python train.py --activation="quick_gelu" --router_score="sigmoid" --routed_scale=1.0 --lr_router=0.000627 --tie_embeddings=false --batch_tokens=65536
Below are experts of layer 10 (counted from 0) of a mixture-of-experts language model. Rows are named router (the router's row for the expert) and show model dimensions 0-159. Each number is 128 + 24 x the weight over its row's rms, rounded and kept within 0 to 255.
After each expert's rows: "mostly gets" lists some tokens that are sent to it at least half of the time. This comes from a sample of Wikipedia text that the model never trained on.

# expert 5
router [ 79 121 109 100 123 118 131  98 136 165 146 127 135 123 107 130 100 136 129 103  95 144 132 127 150 177 148 125 103 150 150 158 148 158  99  96 134 128 155 137 139 154 136 140 116 134 166 111 170 120 121  92 119 111 162 106 111 135 106 140 115 144 126  79 116 132  98 117 116 173 126 151 144 102 137 142 157 111 106 100 166 107 135 139 122 123 144 129 143 169 118 132 150  90 104  75 110 120 106 132 173 140 161 159 158  81  98 119 140 112 150 167 150 164 111 131 136 122 117 132 149 151 114 176 126 129 158 145 154 102 172 116 131 132 131  96 125 155 121 113 153 179  84 110 119  83 149  84  77 151 101 144  90 112 121 150 144 110  99 151]
mostly gets: " c", " w", " d", " re", " pro", " sp"

# expert 11
router [104 140 151 114 125 126 124  78 104 103 166 100 167 106 158 139 142 109 128  84  98 114 155 127 153 119 150 144 104 109 128 141 172 153 147 130 131 105 125 135 127 142 160 143 114 126 202 118 158 151 133 105 136 114 135 131 154 119 148 139  93 140 144  88  86 131 133 140 128 154 130 159 135 119 136 125 159 134 104 109 127 115 107 136 111 139 163 167 145 111 134 122 126 139 109  69 113 123  92 121 170 122 178 158 125 115 110 148  74 153 165 127 134 148 135 135 150 162 117 142 107 138 123 119 165 117 142 109 167 126 155 131 100 134 135 136 176 143 149 143 152 108 109 141 144 101 124 115 124 139 126 148  66 141 124 121 131 140  78 150]
mostly gets: " K", " J", " Y", " Sw", " And", " Z"

# expert 6
router [144 111 132 116 113 134 102  96 153  80 123 135 141 111 109 132  99 137 150 160 155 141 193 138 155 151 124 127 118 150 144 135  90 152 135 189 109 114 149 129 143 130 164 130  71  77 148 103 134  85 116 146 134 155 134 133 121 141 121  99 137 128 140  98 116  93 124 114 114 140 148 142 135 111 132 124 135 154  84 129 134  92 127 158  91 152 132 128 134 168  96  93 131 123 130  95  86 135 126 125 172 154 140 122 119 110 114 126 137  91 144 135 107 147 124 148 169 141 161 146 113 145  85 177 150 135 102 131 135 110 147 136 140 135  89 143 129 117 109 131  95 151 134 139 138  91 132 139 106 119  99 143 129 127  99 120 168 172  91 117]
mostly gets: "ment", " University", "ities", " film", " art", "ations"

# expert 1
router [124 147 112 121 133 123 130 108 103 122  96 179 149  95 133 145 107 119 151  99 164 124 130 119 153 141 144 134  98 169 123 128 112 156  99 147  77 124 127 121 120 129 165 158 148  78 158 111 164 133 103 143 155 117 150 141 104 104 124 118 152 157 121 101 116 137 102 100 118 131  63 173 115 128 133 104 117 114 118 120 106 112 126 119 108 151 149 145 147 144 113 125 149 107 113 142 108 106  86 120 122 125  98 134 122  92 168 158 103 128 128 142 133 113 166 172 159 155 107 154 111 154 102  85 138 145 126  82 147 126 141  96 122 115 126 123 153 117  92 135 122 134 109 105 139  80 129 122 115 145 131 145  95 108 117 185 157 182 115 153]
mostly gets: " the", " a", ":", ",", " The", "s,"

# expert 7
router [115 171 118 122 143 121 122 133 158 107 176 143 165  91 104 134 118  98 141 115 122 137 134 147 136 137 142  97 143 160 120 160 120 185 160 125 130 133 123 116 117 118 153 170 134 104 170  96 120 101 126 122 141 126 122 113 126 127 105 100  70  96 108  86 156 104 113 137 100 103 123 139  66 107 105 165 121 144  85  86 148 167 117 151 113 146 133 144 151 159 129  80 166 111 155  67  93 121 110 133 140 119 116 148 111 108  73 135 139 130 148 139 108 145 123 165 103 133 102 131 145 132 135  94 125 144 112  99 125 123 122  97 105 109 119 102 107 130  98 118 160 173 126 101 122 126 129  97  94 134 114 158  80 104 117 160 131 155 131 108]
mostly gets: " de", " comm", " im", "c", " reg", " wh"

# expert 10
router [114 124 137  82 137 112  94 117 185 125 153 164 124 110 132 144 156 121 149 146 129 127 111  49 142 136 142 128 110 119 123 146 130 146 104 110 114 142 152 128 155 151 129 160 152  99 151 107 133 137 144 165 134 133 190 124 120 116  73  62 108 124 110 127 109 146  89 148 128 160  98 144 115 118 168 144 100  80 112 135 187 105  96 115  98 138 162 104 125 106 130 135 142 152 107 131 105 152 130  89 128 108 124 165 142 127 128 133  86 139 185 157 108 103 101 167 168 147 124 131 115 138 108 126 156 114 133 118 113 132 155 113 158 125 120  93 116 112 114 134 103 131  98 154 124 128 103 125 105 113 112 138 113  74  83 160 147  94 120 102]
mostly gets: " was", " to", " with", " in", " on", " is"

# expert 8
router [121 167 117 125  99 106  93 118 134  87 142 144 124  97 121 157 128 137 171 159  85 144 146 124 153 133 179 113  86 105 138 159 144 158 114 168 148 103 116 132 118 191 138 161 109  93 193  94 177 135 115 103 105 125 131 126 117 143 116  80 152 134  58  86 130 100 129 149 128 172  67 150 149  97 137 110 151 138  99 131 148  72 103 135  65 139 153 127 131 139 107  97 158 128 139 108 112 117 131 129 147 116 106 119 118 114 142 157  88 155 144 144  86 135 107 157 179 149 103 141  93 154  90 126 127 148 134 102 163 125 162 120 148 120 116  87 127 134 128 113 142 144 140 146 139 127 147 118 120 187 120 109 104 111 124 115 139 105 125 123]
mostly gets: " public", " other", "orthern", "  ", "astern", " no"

# expert 0
router [138 137  74  94 117 129  99 110 124 129 147 163 157 131 136 124 126 145 169 160 141 145 120 118 153 145 122 133 135 134 133 131  76 150 114 107 157 110 144 133 146 149 166 128 116 123 147 132 153 122 131  94 107 129 154 112 119 166 141 109 163  70 120  74  98 113 110 109 113 135 110 164 111 124 108 108 136 133 122 100 140 136 134 147 124 156 139 135 141 131 132 126 134 152 138  98 109 110 102 135 157 155 158 128  91 118 158 153  51 120 117 113 117 162 121 133 173 154 104 158  99 137  95 153 162 111 187 112 121 104 148 127 130 146 121 112 157 158 147 138 144 131  91 161 133 170 143 103 146 151 104 116  76 115 114 130 152 128 133 131]
mostly gets: "2", "1", "7", "4", "8", " 3"

# expert 3
router [100 143 139 121 135 139 121  93 102 144 159 144 118 139 126 149 133 139 166 160 117 147 157 121 182 148 141 128  97 127 105 162 124 137 154 148 123 126 141 143 180 157 132 156 119 114 142 116 148 122 123 132 161 137 145 106 126 127  95 107 117 120  99 104  80 106 175 144 135 153 123 126 118 115 121 112 152 151  76  88 146 128 153 157 114 156 126 132 118 147 101 138 169 110 127  90 116 123 142 138 164 142 161 133 113 134 101 154  78 103 143 136 109 154 123 115 119 126 145 189 124 177  73 131 202 158 118 125 132  92 129  82 157 114 170  99 165  92 110 131 108 172 138 114  79 118 156 125 111 143 123 126 104 143  87 145 167 147 127 153]
mostly gets: " John", " States", " York", " German", " William", "ington"

# expert 2
router [150 121 114 155 114 125  80 156 121 106  95 143 143 110 117 164 128 123 124 151 112 143 144 100 166 128 133 114 129 160 136 143 137 143  92  93 111 133 127 136 143 113 147 147 139 127 152 110 111 147 123 103 112 109 137  85 123 158 146 106 105 145 110 135 125 101 124 125 102 157 124 125 107  98 115 132 155  90 109 139 171 133 127  91  90 167 143 133 137 143 118 136 123 104 127 101 105 131 127 101 160 126 148 124  95 126  98 140  56 112 143 149 131 155 114 149 131 150 110 156  90 131 125 123 165 137 134 131 159 114 188 123 171  87 151 177 148 126  95 125 158 118 129 117 155 127 137 155 108 156 120 126 125  94 136 124 158 127 112 122]
mostly gets: " \"", "==", "\n", " (", ").", "es."

# expert 9
router [122 117 139 104 121 117 123 110 152 105 136 148  95 135 139 171 115 130 130 125 155 135 166  89 155 101 158 135  93 120 120 136 119 179 128 130 116 132 112 179 154 135 182 122  94 126 151 145 122 112  81  97 106 130 153 140 114 149 123 134 134 148 124 106 123  74 103 151 147 139 121 127 164  92 115  85 149 127 115 115 149 129 109 186 129 153 148 117 124 134 140  90 141 103 125  83  96 154 102 133 148 155 101 171 161 115 120 181 114 115 153 135 100 148 143  99 157 154 135 124 121 180 112 133 124 131 107 153 147 147 140 135 146 122 155  68 127 102 125 128 114 157  93 182 129 112 120 129 106 158  78 115  76 120 149 118 146 103 107 152]
mostly gets: " mon", " stand", " Spec", "ordin", " sy", " elect"

# expert 4
router [ 63 132 132 114 110 114 146  80 146  91 155 128 145 101 134 140  92 155 152 146 106 164 142  94 156 140 119 119 115 135 117 160 142 136 131 134 162 138 159 102 143 137 137 116  95 113 124 103 127  82 142  94 137 105 141 137 139 130 129 135 123 140  83  97 105 126 144  95 121 113 112 161 134  93 110 128 111 139  93  92 121 127 136 120 133 148 135 135 105 144 150 130 124  93 107  64 115 128  87 134 116  92 142 141 139  99 119 157  93 115 134 132  98 134  95 121 141 123 150 163 120 176 134 135 138 135 100 102 175 137 150 130 153 132 129 135 140 111 119  75 150 133  93 148  62 114 149 161 113 118 145 141  73 122 129 145 117 112 140 149]
mostly gets: " Team", " League", " Championship", " Cup", " Austral", " 0;"